python train.py --d_expert=64 --moe_layers=[0, 1, 2, 3, 4, 5, 6, 7, 8, 9, 10, 11] --router_score="softmax" --routed_scale=2.5 --balance_bias=false --init_std_router=0.0216 --lr_router=0.000808 --optimizer="muon_variant" --beta1=0.95 --lr_head=0.0142 --schedule="cos" --train_tokens=359700000
Below are experts of layer 4 (counted from 0) of a mixture-of-experts language model. Rows are named router (the router's row for the expert), down (a neuron's output weights, with its number) and show model dimensions 128-159. Each number is 128 + 24 x the weight over its row's rms, rounded and kept within 0 to 255. Numbers have three digits each.
After each expert's rows: a language model's description of what the expert responds to. This comes from a sample of Wikipedia text that the model never trained on.

# expert 49
router:114158108104169115114138194087094107132168119117119084155113121121097133078137113100126157166147
down0:149164132169149138123081113170140123143095109126120127155091133143140117136138115091094159103115
down1:089129124187111127177141155151092141107130136159118131126163107102113173123180122162140114121170
down2:120111137120118135116106104116137120124133133142140131129110086123100125100119116136104124130129
down3:127133130162121075116145159165158150139125118134092102174138136121152126115145120109092090073149
down4:174139122116099151092130123090168158108119155115100111090116104181160113163130140118101091143122
down5:163080161118126115163166194153129133103095134132143068124142147146174127155095106127109149110122
down6:119122135145132119149104117125111134115126172129111146145125144165147102215142158193140112077134
down7:152151145119104109144135126106137172156114144154129116123139091120114133126153155131136160150136
down8:107157137140149098106173145160106097161115109128094134124100130134112112141153145120136130055118
down9:114111127124125166089133169115094130166152184096096155145175120086128146139150161150136117120079
down10:097154114114115120148153118103171118114115135104145116138116121126118116149125120142167110119155
down11:099120149099166144135156137147133128142094128178102164144147112167101104128144168077154143152123
down12:184180141157104087144123094129145114125101119159120095147089162095097108136175125132116113109155
down13:123144122121131132138086114085134143138128117156150125113090114112105144108155117109102129172125
down14:100149102123103128133138112107143102133132136122149141116181103152152123112121128118116162184102
down15:103138131093154139127173163119126090094111120132122079088101161144126157099120155114144119139083
down16:127144153107113156143161115127123103164136133134162168157170157167123115160091139135104192131174
down17:125151120080051115104145101093128108134132116109155161113126157137127135106095120112152122131087
down18:115150117123116130160127135175089122118138095140118134162163118082147140123143158149125129129127
down19:115116109095115120102160126118105130113146168122134155099120111132116140108118120141151131122143
down20:138083149172092071121126168084112127104140157125141113143140121133126126127144126103150097124149
down21:115114130114140103125154135087150129143074144128116138129124113146112091082118148164137131141143
down22:113151097105149121135118134155121121184110142109127117127137120123139116162131090114103126129121
down23:123179162114145097127175126139157148117160156087172098154147169112147128144082145104159133129154
down24:163122134140148123139151121121071144128139155137131081102094117124184154136105136119155105118157
down25:105130107178079121106153161099129087141126148152127125153098109125188126134099126119126095121139
down26:153166129127159115111142163102111106113128163098153121146160120159146164132111121143141145105173
down27:111170134121152128160146126116129130152174106110125106116141132123126167086113140085164106100140
down28:140120141071148130126137041157127097142123165139143116119118119113119145122147111130122138143110
down29:133113116129113149115085133122119138126121146134104146141130127131111162156126179127104092168165
down30:147099121128093156119178104105164151123144114148151148091125092120100168117110111096156104146095
down31:126128090143113189142160120109075103114106148176122143127133144113145142146075158092130129134154
down32:100122162127092087122116100113117103164142137074127193129134119106088109130134091153166133119167
down33:165134106128122170137130129138138065131109114096132123141130161091123142110150138084131160142169
down34:169155117089125096134128156156137146099131139112139098151146143106140095122194162109121153146103
down35:101112141140121175119139157122148111127109133143189122117135103123109134116103125152135154106155
down36:134158124095136161136112190101153121118157148163095140143066148100148140131094101106134092115133
down37:136110158130124170151134128088178173155151109092153161101128124156154130086136108155161146141135
down38:123104123147145132135126144114154153100113138114131139156144153160137140116106156140124161120108
down39:136154125143098115188105162148145136123152133112155120104104110130112099091139134116107124081122
down40:118119147150104102100154089149128087121122090090141137131130139094141134122098117142139141137142
down41:110128129110152182134144121147127131125154083102117149100144133144125115111145129156125142131126
down42:121100156136139114089105167127110168123168103149146112112124128061107108130099132118141126110123
down43:156124110122113126128102107124136169174134101147151124089136163122091106077119116091140130148104
down44:131116124121111113142099095079126107118126121132112116088128122139161109134126123154151122158140
down45:111090116119092063095153131139138067123146100133137147133153111130112148115104114178128155141130
down46:119134117096118125107136159092138135093163124123130095113115104119146142179157110151134153108082
down47:139123141133120065102138120112141140149141110114140140106183063135133118148123135157146148097127
down48:126106102168102153112130112122131102088088137167112107136134165087119125157144142101146107097140
down49:116150153125179110143125148129162169147121135140158089135144115134108111130121129118089129160155
down50:122157077109140106160196152131076127133139118180122114105130101138121146127145121109118151161128
down51:129137121151117129164134115080138142097088153137086079118121156152125126118133089178107114099122
down52:142120150121109117122158118081146139118133114113106165100115129149125139157158130161121129143138
down53:170149149118146165148136145176139132137134135128115111153136118197119140173145148119145103133167
down54:145169152165143131126121181126108121169201163169150114120113125155123126139110110119126098150140
down55:132090129136152136169133169114131137145137123140114120115134096126105144099124149117172131101141
down56:110118103133122109110167090094146106110116125091124059148126128119106121134097112113096095093117
down57:115116131124141111173126133147131144136177125147139115091121119116141122107138158098104132131142
down58:113135161141132118058139081120152113072137126156150154093134094121126131075085136104124122133096
It responds to: Line-initial list dashes, table pipes and == heading markers in infoboxes and lists, plus See in See also.

# expert 16
router:150123110143095150112092146128132116159117140145098112131115172143146124120119093147109154138154
down0:160133126133129130144146090141129147109139137181106147146138122139169090106104103110129113152162
down1:133136103134111155116181112139168149164123145115142128129103110173132123125170111168111123129098
down2:167112137133097111120159115142115128130121120100141131153151077105130157138150152119175112116128
down3:178131092158124118114128107149124111107086139100121167135118107141124116111116179164146148111122
down4:135146098125149122104120149161118056121133129174104133122156100152168134100151161152141143117104
down5:180143144122104109143114037140164132125109102133131145134082127118119110122116110130118146161093
down6:114135133138147115106098119110096106142129149119119130139159177146134137161155127221157166135125
down7:158089111138100144140096137100117119142160102134110149140153126088106122054098125132120122127140
down8:138139129116123149142155120180120112115132112156115151099153103104116150076102094161144102105159
down9:111110095131132117079137094150130134149144129164149124139159115101109135135135139152130152111124
down10:120114144152092165122154122116106136131126117145088132149098123137112150096165133154137102130157
down11:101085142143091144125096098145144175104106130128138112160103160103134148141107132163152148100149
down12:146088117110124179121114122127083135141152133110165108151166142149096115134105095114159103126140
down13:114126163130147108089135146116155141151133165130085113123145130129102121106093095114141165158115
down14:135106099122155142150115137137127160121133193136136097168136148126116120130130130150136094139132
down15:169122128155118108154113131107150138119174135132138060122171115109157148111116138144061113142106
down16:094150137133097141151137117138150118143139110120140143133151099145116131096150143147166140145162
down17:156142067103105083139096100089097132136099168131150146148146113129117111111114148146103117130151
down18:163125138138135084130087180152115138132085123095139106134116128127155094126143111126082134140166
down19:151107106118130133087179096155150113099167133113137175157161132118138103085112119111156129091124
down20:145123129133114145177161084103099097094148101139154146150134125128182080145086105134152152123138
down21:145163118148095137147130156147161091113112138138135110137111121125150151110128146170151122128141
down22:148102148103113127135150152168146102122125124135158141130083129126130131142152118071139099114114
down23:129130094129130115135086129151104122115133161141118102134130115090130140147138148126110111150115
down24:121110113153161147129128125106104177086140116156130132186159123125110134107151129096125114112117
down25:102080096123135095154100104118120128102079114105112165142173145101107122148141106076099102177105
down26:143142119129133159137122139121151127155135122124154138168121165080143137117103107134134103161105
down27:175110121114150135093153146105151129105088076109119150157075185113134113108129154110127120109091
down28:121112120134134152121152098155128129144125086135159148095162119112100140147167145147152164121125
down29:176092112148144148132115156131119161155151150137157126081098120138113143146146102125125140170108
down30:121141148116135126101109110163086133166137137170097134125080141117144134114122119124087113100151
down31:149126135099174116127151148110149121155164147118091134124165093148166119137145170146111114130146
down32:118087119091137152122156078089144131114149139139135141108101104153095117127119133146115068138107
down33:111138150145145113141134152102134166167089111104090151111110127103166117136123136094121113123107
down34:099119111145158155128096135155137127111109104162115126132150122149149089120129119188094152103153
down35:124158087124126204116128210144097142133113111087090136126087162106120141143124149102162082127106
down36:097125150114131150137159158133106144102157150142107124103124106134152160118097140176101128125158
down37:127153147129143129111119114091159141129155137141099118150136140123144113166108138088096105182117
down38:130139169114139093145127071123117102094109130123122169118120159089119139124127135117116102158103
down39:140126148146090127128114109073106106105127096137118109109122150165106101134109095126144157160165
down40:088136115079148164143139103100141126130137143138128129106118117098112067119100129162112148172108
down41:155131133148144120135136126107122156191176126123099088117182130152114090134163155116142117073114
down42:154151073124138124119155127089097141098114122158138125136132134122156144140125117103093123098135
down43:128117105098122085067140150144165095132113119173081116094099163102107117126145112153156161110112
down44:091114133109126074174134138129118164148180113094155168115130140163103132188125113124134121121129
down45:104157147167108152161140144164106067140133150109082092159135106174125123124101154158121138159129
down46:148106170121145137111153118172123124116098102132124164118086128082152105139184112123143160138116
down47:148131114100132125155101107116151116103150130129120131153145108147127145108133130180129128129141
down48:097136118133123095128139117140117124149108113139161140115105121110133162119151137152149118157113
down49:122105102154127101152162120144117126130135101098137151168180135162146132139103121130109156084110
down50:108104091143157117125102100092119128101157160138134137168140146144098175122107122111132109093135
down51:129102142162134127107076093147140109170103156162076121143151102129134123149137141136108057141105
down52:122102141129158149138104149111110118169125145144115165132139168119092134111114084153164109111111
down53:153138184117120106134119157128128142165139152105135117119128138138130123092104141122091132118119
down54:147134140062170124079139148103131108129160154165137123110136118092133102139124125130168096121121
down55:131116159123126166140128110074128123125121105107092121133114164162115127091156132101144133111100
down56:151144146098124123134156147144131162112146136117132148138129091120131170156119137120151126098159
down57:132149153132139141132111117106150165122091159109108121152143106132124113124120133109124099128143
down58:104126128112182133169146207156066128124138144147072138132102161143133116096129118164095137145125
It responds to: Sentence-opening words such as In, It, There, From, Species, and word continuations right after punctuation or parentheses, e.g. B-ased, Ab-ove, (b-utt-ock).

# expert 30
router:122115098151142153083098106158186125140118156137099123152092158136101104165143110084131119090093
down0:174103146116122099111106156126116165090073138128101123177139131124160135142150115142137111175143
down1:109095141156137152095111159098127111161133148141121089085113145081128113145180145134108129135150
down2:121140094122134163132139121129152114153131129146145125111134127080163132129105132164128150113149
down3:114193123145121127137129143101111135107117121136127149125136158090112152105152142129119101122151
down4:193145137152109126102156105115147139150118119135173153130146156125133127099124136107118139103128
down5:136130136116117148132132142127095105170140198152150117133127112146147113183153142107160156139134
down6:123114138142135110184091074133147181132142139122104149093127140108093103125185093089131113125117
down7:109113101111117155102064089076162157133144127129123118118124164148143073139150148103103126079116
down8:115093151162089147133116136140118093137101154135136128119111161138101149125163148099166119133174
down9:153117087144141117113087160096113144145129120131096133134111093108127151163114147137142099085142
down10:128093165067131132103123107091153114172097129157106102132155148119135126143153096121094153127097
down11:092142134131157126119115121150120115183125111168098122135095069131120137114123110120129147166121
down12:123104150165093112136127125100122103133116152161113154123155099144118148108133097108131123094147
down13:131134123126124101146141141080133158192137102115139117140105123121146105110101138119112135105144
down14:122096170158103176066148143077094134101107121111139093099095103121112142138107148129164129128117
down15:151178138175169161090132163146137100144090156155109101158096167127150119078131092103148122143137
down16:150126129122133126154063142114119118117128134113099095121139166147112152122161130174130118113091
down17:139143129144093120146119141134114129106156118121122115095117075108099117137178124089075143133104
down18:141079149149141099133142076131113165140109114176145156106132140096115107175076124136126140145089
down19:156106165121117086088110124089099094051123129119104089158145153150145146125115138136132133137124
down20:120137118134159145110142121113192162104129149150105156152131152121160099095152080137105106134153
down21:151119149121118126135144114162186149080124061111139152148115145184131120119130101108153144147153
down22:138103127125115132100111112140105106122118112091123108142138156089128138104187126139116106084120
down23:089114090170131111132128169131138103107139166135128112106155130102149086138119122134132107132096
down24:118179125134125153121093081118115114130134139116108155121105133160146105131129148127116116105132
down25:140158166123082117138119108113156145137123123137088148128130136119156126082149147137090147143127
down26:107170132145089136109142090113126144154133139173094147151142124173105132121121081086126135175147
down27:127135135132135134179159169112138118124099057099134143111087104142122141114127147142156070135145
down28:080141111088147136143134146088112144158146129103130138137146166071143141125135132107133120131135
down29:129134129129137115104107160164134069131081112150134184115118151133163133098119114149117125169113
down30:130110084142149159156124157129158077138135195114146108134107138104147123100111132150105164145118
down31:151103149101137082175075120159158112160119135065144144115174134128107121112111168134122112134126
down32:094138133084126142104148164104070105125177156113156131088135099182106149091107145138152140164117
down33:131091171149142143144152134112092137121137100124085122127098140142114128121107138104169140131172
down34:158140131116151166119148137141124075124178145101131097118117139087093082079107119106092091159160
down35:138144119118166116148132113133136147134155151137113104134132161156148141159118139098141123105135
down36:094107138148132109148146128112078104084137141134126123134122104093123150080141185087136131102120
down37:118140153127107105112149085140143177165147141118136160123145106144117130063172116143116121110128
down38:157149109151153113177107136130185152142160093091114136136107113119126131125154123157091134126118
down39:097094149096136116162159148153108086141198144139113192092144120088135134108090089147162167161155
down40:162142110088107126090142127156171146100123154107134105158181136111137143155124136160131158109186
down41:124095138121100142149182188119147132114087126112156139102122130152120125110114086117098155137153
down42:170092161102126132111158157103119162079162151075170121127137117065144124133131129147092101111108
down43:121117120177159145128116147090122125111125116139152083117142168091084098116146094103170149093101
down44:117154130093071129132163158115163120159064143159148103126088094117124133091126124131122122167159
down45:125168100143168145149114140127093156108101123106133132138149140179140139149130099116087143109093
down46:142143127116107121093141124107128111115124109149116136120178132116094109125122131120060118166103
down47:104099167100163148115145160164113158135110170137113116129137120097106089134145124042156138102150
down48:135151167123125149088175142122097132135128123139124190119134093152089148114110142145163195121103
down49:114137132161141136128122162128130095174106126139108163132116132143112138121107160146131159160138
down50:103150136111120122135108174112093129117155089108145161130161100093115125097134169110117114115116
down51:132141149078158120133166136152099125075107126141132152125122145102119136096167144126156069140137
down52:113120125131214139126101099124156163155096188150128123112125152097154107157135124132152115170128
down53:132131114118148110147111113124126078090112145150107107110118107156127121085149132125105115128090
down54:104142121117076127113200088128109094127130090096133129123134088128169145131130137166139140123100
down55:151048125133122123178099101147128124123129120133144128134146134108120143139104096116125138167122
down56:161132122095128143149123140106171190115150123141139129129118096134151159174132154147150115113067
down57:154138138179143131128128117142166133162142117151120102118118117095128126129172127095147156190183
down58:144172135178140152083171140119112095085113142136142097135088095133108099106137106103132140143126
It responds to: Sentence-final periods and periods in abbreviations or decimals, such as Nov., Sgt., c. 2600, 50.8.

# expert 28
router:117107124161172141112163110135120155161174132175115104134129172132151097169136143123143130124120
down0:109099130077175098136149148167126139120140163131143119122090112126110077093127126140093134147106
down1:137103096138172123114093129099137146107155164153091114150088138122097164150118100106147142140140
down2:117106122150107173121156110134104112125132116100155104113126125128135169094102127081133154123134
down3:151088115092138113112091134142136129121139090113126154105172145129130155094098151151136078117110
down4:126099094156134129128126097107106131088098125151113091165146142099153111100103131136092117085107
down5:113097108124084130144110119142111163105152143128165117124137097133136118128105105157086169125137
down6:131091131130124111112172143125187127149137093083147079141125113116120108123094120110124108141143
down7:113124141146133138117144121159131111126119109099098103111078130107108105172111074118128125124143
down8:101125097144132136101098137130145113130106110110117129094139135151136125160118147102114135113144
down9:111054145142169169108136103121130133107065142117134131140134134132121105126123146107163101141097
down10:063135113124165131103098152148111146146097142134074151182094135162118147166120103114143135137124
down11:168136157159110138088140162186103176118136145127146112138131127132145148141134094089127100118117
down12:152144144123147097144127125157089124098123141115124119138158087128109119102110098129142129130129
down13:105099090109134170116174154092099119126110135141144071156142142114135147150143115137137103098118
down14:165134119154163127152089120153110140151169121149150065157145095160112111132151100115098119130074
down15:121166134152092109111097143137100126167138142132122125157113104089178130118152102141146126135108
down16:109120097108116089109108165109114133140119178139145144143157163144128132119165099131054116137153
down17:153119098162097121147126116110154089172121135110125131119153110113126111151121129127139124097129
down18:146142110123129084124088122139145140114135133154120114160155160100115113128119125121128101097122
down19:116103087132137118118121082161148117110107121117158172156134177095163117137093138083111133109148
down20:152142089090143118122106177128151178119137143138145139138112132111128120123118101090107141172141
down21:055111102134134118110127082125138135167178139124084126094168145124116130102123122117124122149110
down22:121110159101123118156123131127163149162141144124124157151161140141169152111133124152105161132122
down23:136081142125094116121127108123151119117124092124142142151109143140139123153139110082084111146145
down24:113160137150130101123116178139123139087130115125129098107132116153123116109139118163120100135112
down25:164137132161117131113141152146118161103103116084160150147153116105134148133134105102121090116131
down26:158135154141110091124125148125166140159075082147110116099131113138150107117065102139158137137129
down27:186150099157123136138158128146177117128119159149135138127104127188137148150110088124113156105122
down28:063111114148128153116100143144104121103111133138098076162128144148147125115107141092129133148150
down29:145091131157145124126125171117130144098133075140101139162114105121128124140155118159130079105104
down30:132117135127154157142134143132115139162162135134128132148099147143166124098084156130163120140162
down31:125119138166168155151112102122158118111104118093137126135163146115147114113111155140166113156188
down32:123133115123120118185120129130114118147116134127099118124093145145130156074091125142096121118139
down33:114099061132137150120144120142123155131104122134156120161112160140103131150098132114106156118115
down34:139094148137103122114086141113139165148098085110131193169118111176138150097096091131148156097166
down35:152113146179134159134145161126106190081084138108092154140117156117108088131066132117177130089109
down36:105107109179119124121146094095086102130135150101133151109113076147160134119130148152145158159129
down37:142078156181101120079125109141170136120122091124179145187131087131143130104114100115105159085155
down38:150130119163099136119118084113135119112165101097073112137165191152130105156126122135151136089117
down39:128149182120118147144144149149102120124109090128093124102076187127129097138123102133164161162138
down40:121154085136153098114127109101134152106137125124128164114145128125084113097153138127148156101123
down41:188145144155136128132147145136122117178142128117137180105113084144140134116136108099151131142124
down42:160105127156123127091137117120152107092131129080143115152149138169108080112113157155082132090158
down43:097135136137109188171125103086143140166139128094068129098151144126150116113160142096137123131163
down44:108139126134086130150132074123150119054150139069122140094108160118117125129094136142129107073156
down45:120112167094145121166149105113127090116103127146094123149095161156100139152142150122105117115154
down46:148160125118078149096111109091108114101097150109149071151104130142174135089148119167133089098125
down47:130162135163135124143103108087114156150136118169118138141123096156057101121080107126128134124143
down48:137145120155144124129130111130144147120128146101138169095129105097106148151134123150103142129109
down49:157123114155132106115126095094133077147157148111118147098104098155146136129086121119105117166143
down50:111149172154156123117146114131152119108086154133148136121114106131133110148179112125090109150154
down51:158151150121099106099139117067147114149127143163140144136156144171095177090097099112124093143117
down52:153153160104111118154124116118134107159180110156150205136125123136133119121101122147143113142158
down53:113131132170138138112105127128142091142148141108108116071122153143116121148137142169131132123150
down54:107121135128071109131143110134098146148106122109148092161148106113105115123105130099120116085165
down55:143151149136166118130125148141039107113087156151125128153157121101146127136114154138165142116139
down56:120104153144107147096136141142142091108176135157147158169117140123149159110118103099138135164128
down57:168099081135142095071177107160099137126090149146126160111133122078142105097109164128150098106114
down58:141124117125126131110115090176123122074113112156146109141141159147130111113142173109134100081094
It responds to: Opening quote marks and parentheses, and capital first letters of names, titles or acronyms right after them, as in "I Feed You, (Khaled, (PPA).

# expert 29
router:132088171136176101139097105129104151151112138149105100115167092157103101156144177165115095108129
down0:111193156141086070118110120157178154094124129127160122144135052152123116129118133111149151124134
down1:134122137098131135176150165184088088167125152124094145127099107118132107152169131126131118104131
down2:120113113118164145125125116091124184167112136150104147116168098134085101163139105142112156141140
down3:139127137174090127109143122102151173146102117111105143110114113168101131120095133164095135125170
down4:119115110125132152124122138143127098151121164129104135109142136158145154173128118079166149080160
down5:164162117099148131125134185135133096144100141143159126097111083118130132131144085118093152145131
down6:159188114134133122179097161146134098096112123125139098148132160142123133133101142181134135126142
down7:156166128121151139109146138148126115158102134137135113154140168103134147096099121089151126103109
down8:126146097068117144117138108188145128113169132112146103105100113118179135100093127132103138101103
down9:125116110108070139162108121169123111160120084139113167108174133116103131122092115139134074143123
down10:120116148135105148138131147096153104117135123110117096145099166119137167137092125108141126096135
down11:129131099129178130135113111137140129107117124084156134146161123106126066158114127145110111125147
down12:080158098123154100127151156134078124103120149105123106131141117173125162127118153136103165120159
down13:105138127121138125129150125128141116140084155127110147115097157136118141107106138167122108178123
down14:108154138097127162090115112163108141076133166151122150145131108117168105162164113148125137147127
down15:122159094121161168157125160131098138120140152096139164097135111126147102118148154131082109160155
down16:146122096116105104107148143156112123097145095143163131110138123136132140189075107095165104138104
down17:135176145154109103144186123105082148087143129140128139109118126150102139128112149139147119075130
down18:116086149121094085161158126148132133129124132090111178177081128120129183118073142165095138141156
down19:123129118087110120107144159115125120151105091091110160125117150105080144116125135108177133139119
down20:127113187133150144159114104113105127120131133106113131098129123126092146137157114130118146160103
down21:155167171188156141143111143155109153145160106148128123127145136167158169100159088096105115124141
down22:084124159104163144120138125153152120171092136149123147100150135138116117111116123110084122162139
down23:166105118121111126104128092124104100138145167125132129108110126134137111103088124173144159170153
down24:115147162089101143136157126158122137137134150126128149094105125129120139183101178133139154130163
down25:142107080132135084124107123099096135155121093129098154165122116075129120131110142118150129142121
down26:176152110128117093166135154111078128113134140100182098129125134144076109135129145138067165170125
down27:130114094103097139109159099129105129122148148104120086100110144160135122143106166106125128191170
down28:143128113137140099147144152087151142166166153150159142152128167139167116121135118107122128164131
down29:086113159167104089133103180126065099157167089123158136138092124138102155136104105142160113129128
down30:164174117125125097081117129157133120104169131082125139145124088143139133100095108113113098093125
down31:146160120160124127151121136153147146165119084107131086133155148117102145147118128120156057154076
down32:145119110083115158143138069089156088108116102146080102070113149086117124129154120182118131102154
down33:135111122110141180083128114103106140164136149140109156126115147174084153122095156134114085129168
down34:131158111146119148135123114130142078095122141120153130152110139157168150099123143123120169099129
down35:149158097121115129101062136129098074116152144170127084140135123152158096196124140151124115167114
down36:143134105120113138169105101123150144143145109114153109140100183162184119119156137130126145151133
down37:148136155097140104095103170166096103190101143095088134141145129146149142106081104120149136179145
down38:166126118119137157130137110123094068123110082115129152097143159124108118127107142122138109164113
down39:100137153151082133163104124134110081152134128100131094142128113120124091128140133122138105106164
down40:124101109139137136145161164119083140118168135131142155111168167157120107150170135113112100132072
down41:145115138079166081116136140097153105160113092156145159154101136114113098135120146094113130146114
down42:163135114174176132112130127073147106126151122114127117140100183130118135138130123115127102096114
down43:133112152102118108096136115114082122094175105079115152113153120096144117166111105140127131159118
down44:131112130126108111061168126114137145107133111133172126153160122147112130112155123163145087114108
down45:122104111132138100144119143116153072151126157114155143098137146110138136130148128137131124109136
down46:124133154094152167118138126164166081111077175100131117104154112142127151161113141112093146107107
down47:173129144116152137110143105131109147128105126120116121135090093114144117133138162111125157154169
down48:099119135120148095118176143163119117102108102177095120160151104159150104153099125131114104113091
down49:126141127134131144147095138149097126141151084172135129132136132103090129138123146162084106160134
down50:121113134137147091107149135134079115171089152090095133121147137107171131143092144122108113161163
down51:139142105164099108122075097119151108118156120086161153121160150123129171136112144111160139148129
down52:138172124113127187070128069104136135099122111126128139113080137147149138098095158128100163084163
down53:101165127071106133164094139113157118157140142120105131132094092168177112147107159134161119122074
down54:148075077138154088131094152095109133083135078075157143121076096103150097146097108142141118142102
down55:134131130144142146122140046130146127165128146137139164140123127128112113134108135122181130130129
down56:134078123116163178159146084109183098106097115112136143104140127144112123095156107116146141124170
down57:112141100103094131182091081114101125142158144119111143113137103158116168160132123134128108083146
down58:092101174159134161127123136123153127094131085098133120148086135119118136098165119155122135125089
It responds to: Number tokens, especially day numbers after month names such as December 10, plus year pieces, scores and number words like three.

# expert 51
router:126124120155143117114154139165076123071136111151181097155105079132114094117124134091151148123133
down0:171111135101120154116167131145129135137121171146122143146141107105139183112124116158103151142114
down1:176079124151119125103168125179081143150098138142109115146142090137137144119136110144157115139158
down2:124170122127118099104117160081103121130112120144150126160119137136166113139167138119055123114135
down3:105107123163100139143132153103151095163099144160145105147104123094147175148093128156134084083139
down4:131132138135139111117100198122134098163118136126142144139130124166153103136115128125117137118158
down5:150149169132167115140110138112142126129139138171118165096162130127176146124135155110090097141119
down6:126145122159120108150098120126142087083147117128117146138154174142125104109114115105106139110188
down7:111161087119138109139120110138121149166122087104143118085117059137145135099106156130092130120128
down8:105108149171132127154118136133092124060127130073091112108150124141137119170144151134130080131100
down9:170130138099162141122089190139112137098134152106154137119087125139136140166134123151114110115110
down10:192116126125122128130093129166110140131122127116120147118103122147128130156107117114119122159132
down11:145151137154149159130167145138085147129153137145108121095138106125133158112183129132076111121124
down12:132120126127124087132156132087157131129124108100124148129122094128134125119145149151116125101134
down13:133124133169153127142075141132118115116128133122135192103096146132099100116120118115081116122149
down14:150126099076123110155140176138145122140167106089130139153108079155127136132172134147091137123104
down15:083088115136170128145099145128096140160190083165127146130133179091145152143086126182127131108152
down16:087103121157141108113151101137130157124090168157130079129134115115144141151120083123119154106146
down17:152170127109110151131118133123139064135110116036153126085138117130107172091115144148137078136118
down18:107183113088136115116121169167130106129133144086135136122142123156146115172101158142103170103083
down19:122172125113146138132186199152111088114142124093115135136117141114137078114138163122135142154160
down20:114143108120176161129159096118079137155145159099088116132092154117128115094163102145091156129088
down21:163178110111147120151108097163116122119074126102098134118124141133097159095107162147170136145075
down22:160115135147161180091120133107126157079125130107137110128111090161152159119138149137133116134091
down23:073129126134108114091112154096117144116098154122172074082135124123160090145119096139149133132126
down24:137105149146104108154129155144085073095132153092107126132112136129139111130115137107137093122096
down25:139122136137133127123123128180132123123135170113160117100119115139161153127137141128158116132145
down26:137125139149164113171136102144155108109063113110084125085093128159133171100124149151159139150130
down27:144155109138126144059137156094183123161107158159128128104095138157131119117118137099137092135098
down28:119117142165153116109120125152146143121099148131082126143150156139154108133102106107116125113126
down29:144166128180153109115122143148128098100160105123090145106125165151117102126110133162131137130129
down30:147123151144114130172163125134136137145135120156141156107149077118164122154143120132124089106138
down31:171135118141150105069130133087154093147123170123141117137103149152121114158139140157104090141095
down32:139136120104129140120187113084135082110144127096113143160122150100074105155141078142119086087142
down33:168129111113140108106131133124086139105159132106154109156164124140146171141105144135178126144144
down34:096107153145142112102110163158167114090128126107117140121107134097077153101140105169160149107107
down35:068135133140175163142087123138103120100128129137106163155108157080147167188112134155169119097093
down36:116128138141144136166091087140160116104160083139105119050122175111127149136128100135140102131084
down37:091123147152107113110131125150154145130133112124112092138190118128114093099174144138155139150155
down38:124137121111121119170100137118117103162126095154131133096097154160124136117157126143136149139112
down39:106114134167131131137114169095135152111164154152154111123129159133127127126113142152170129132087
down40:133170127110111136125091119147084177112125114144121137113126139127146153178149150164112121133099
down41:141103127131144138143156122133097136100096090116118109153152173166110199129121137139118096092154
down42:115129095128123100122105096154108153111153132075127099139135159141119113130098178117154122196139
down43:128114111108137149141157136118180129184139140127163160115068110151122120164105099151148177161144
down44:077110077125065127158190125108131116128129098132117119116146106157107126110117160091139129173089
down45:133148121149140117116129174161133116106125135156128113114132160116135115153126130107114117125098
down46:092125172071161136148135131135119093123136113135130108147104091147132115126086153063119104170096
down47:124122133122115144123185150104149127149132139165151160133098085111139108055114136137125198083138
down48:206145105155128118175101135124164126090129110110122114148154106212136141165139127153141114098104
down49:128108102139158074156099142105175142140120095191106111144154122139086138147137115126072106115130
down50:169140111146128110108127142100064112110105176118166097126126124133120139127103140134148159091140
down51:133144132134122102158124121091139109103115138125083145072137109093050149129113149118126130105122
down52:129115150105145149147129182100154103108173128151102155169138150139202145172110128151106137120130
down53:135093103125112132158148131125139130107133098105140166085151175144144109135138148164110133120139
down54:186179100130111118152105154119150128115149148141069147171134156154091135103134125114131157092112
down55:119135153157125151196139152133163140104120127134106160117147164091141128104109175166145150116127
down56:153118140105131140140145156124102125095155132079105149139176184148135101130120124170134106155121
down57:094141127103129103150124163152137133127163121064107106105168108138093118127152104095112135115127
down58:124067118102092088141160140126116108185140194125128157128135068112106098098137142130156152145162
It responds to: Table row pipes at line starts, plus reporting verbs like called, noted, said, named and clause starters like However.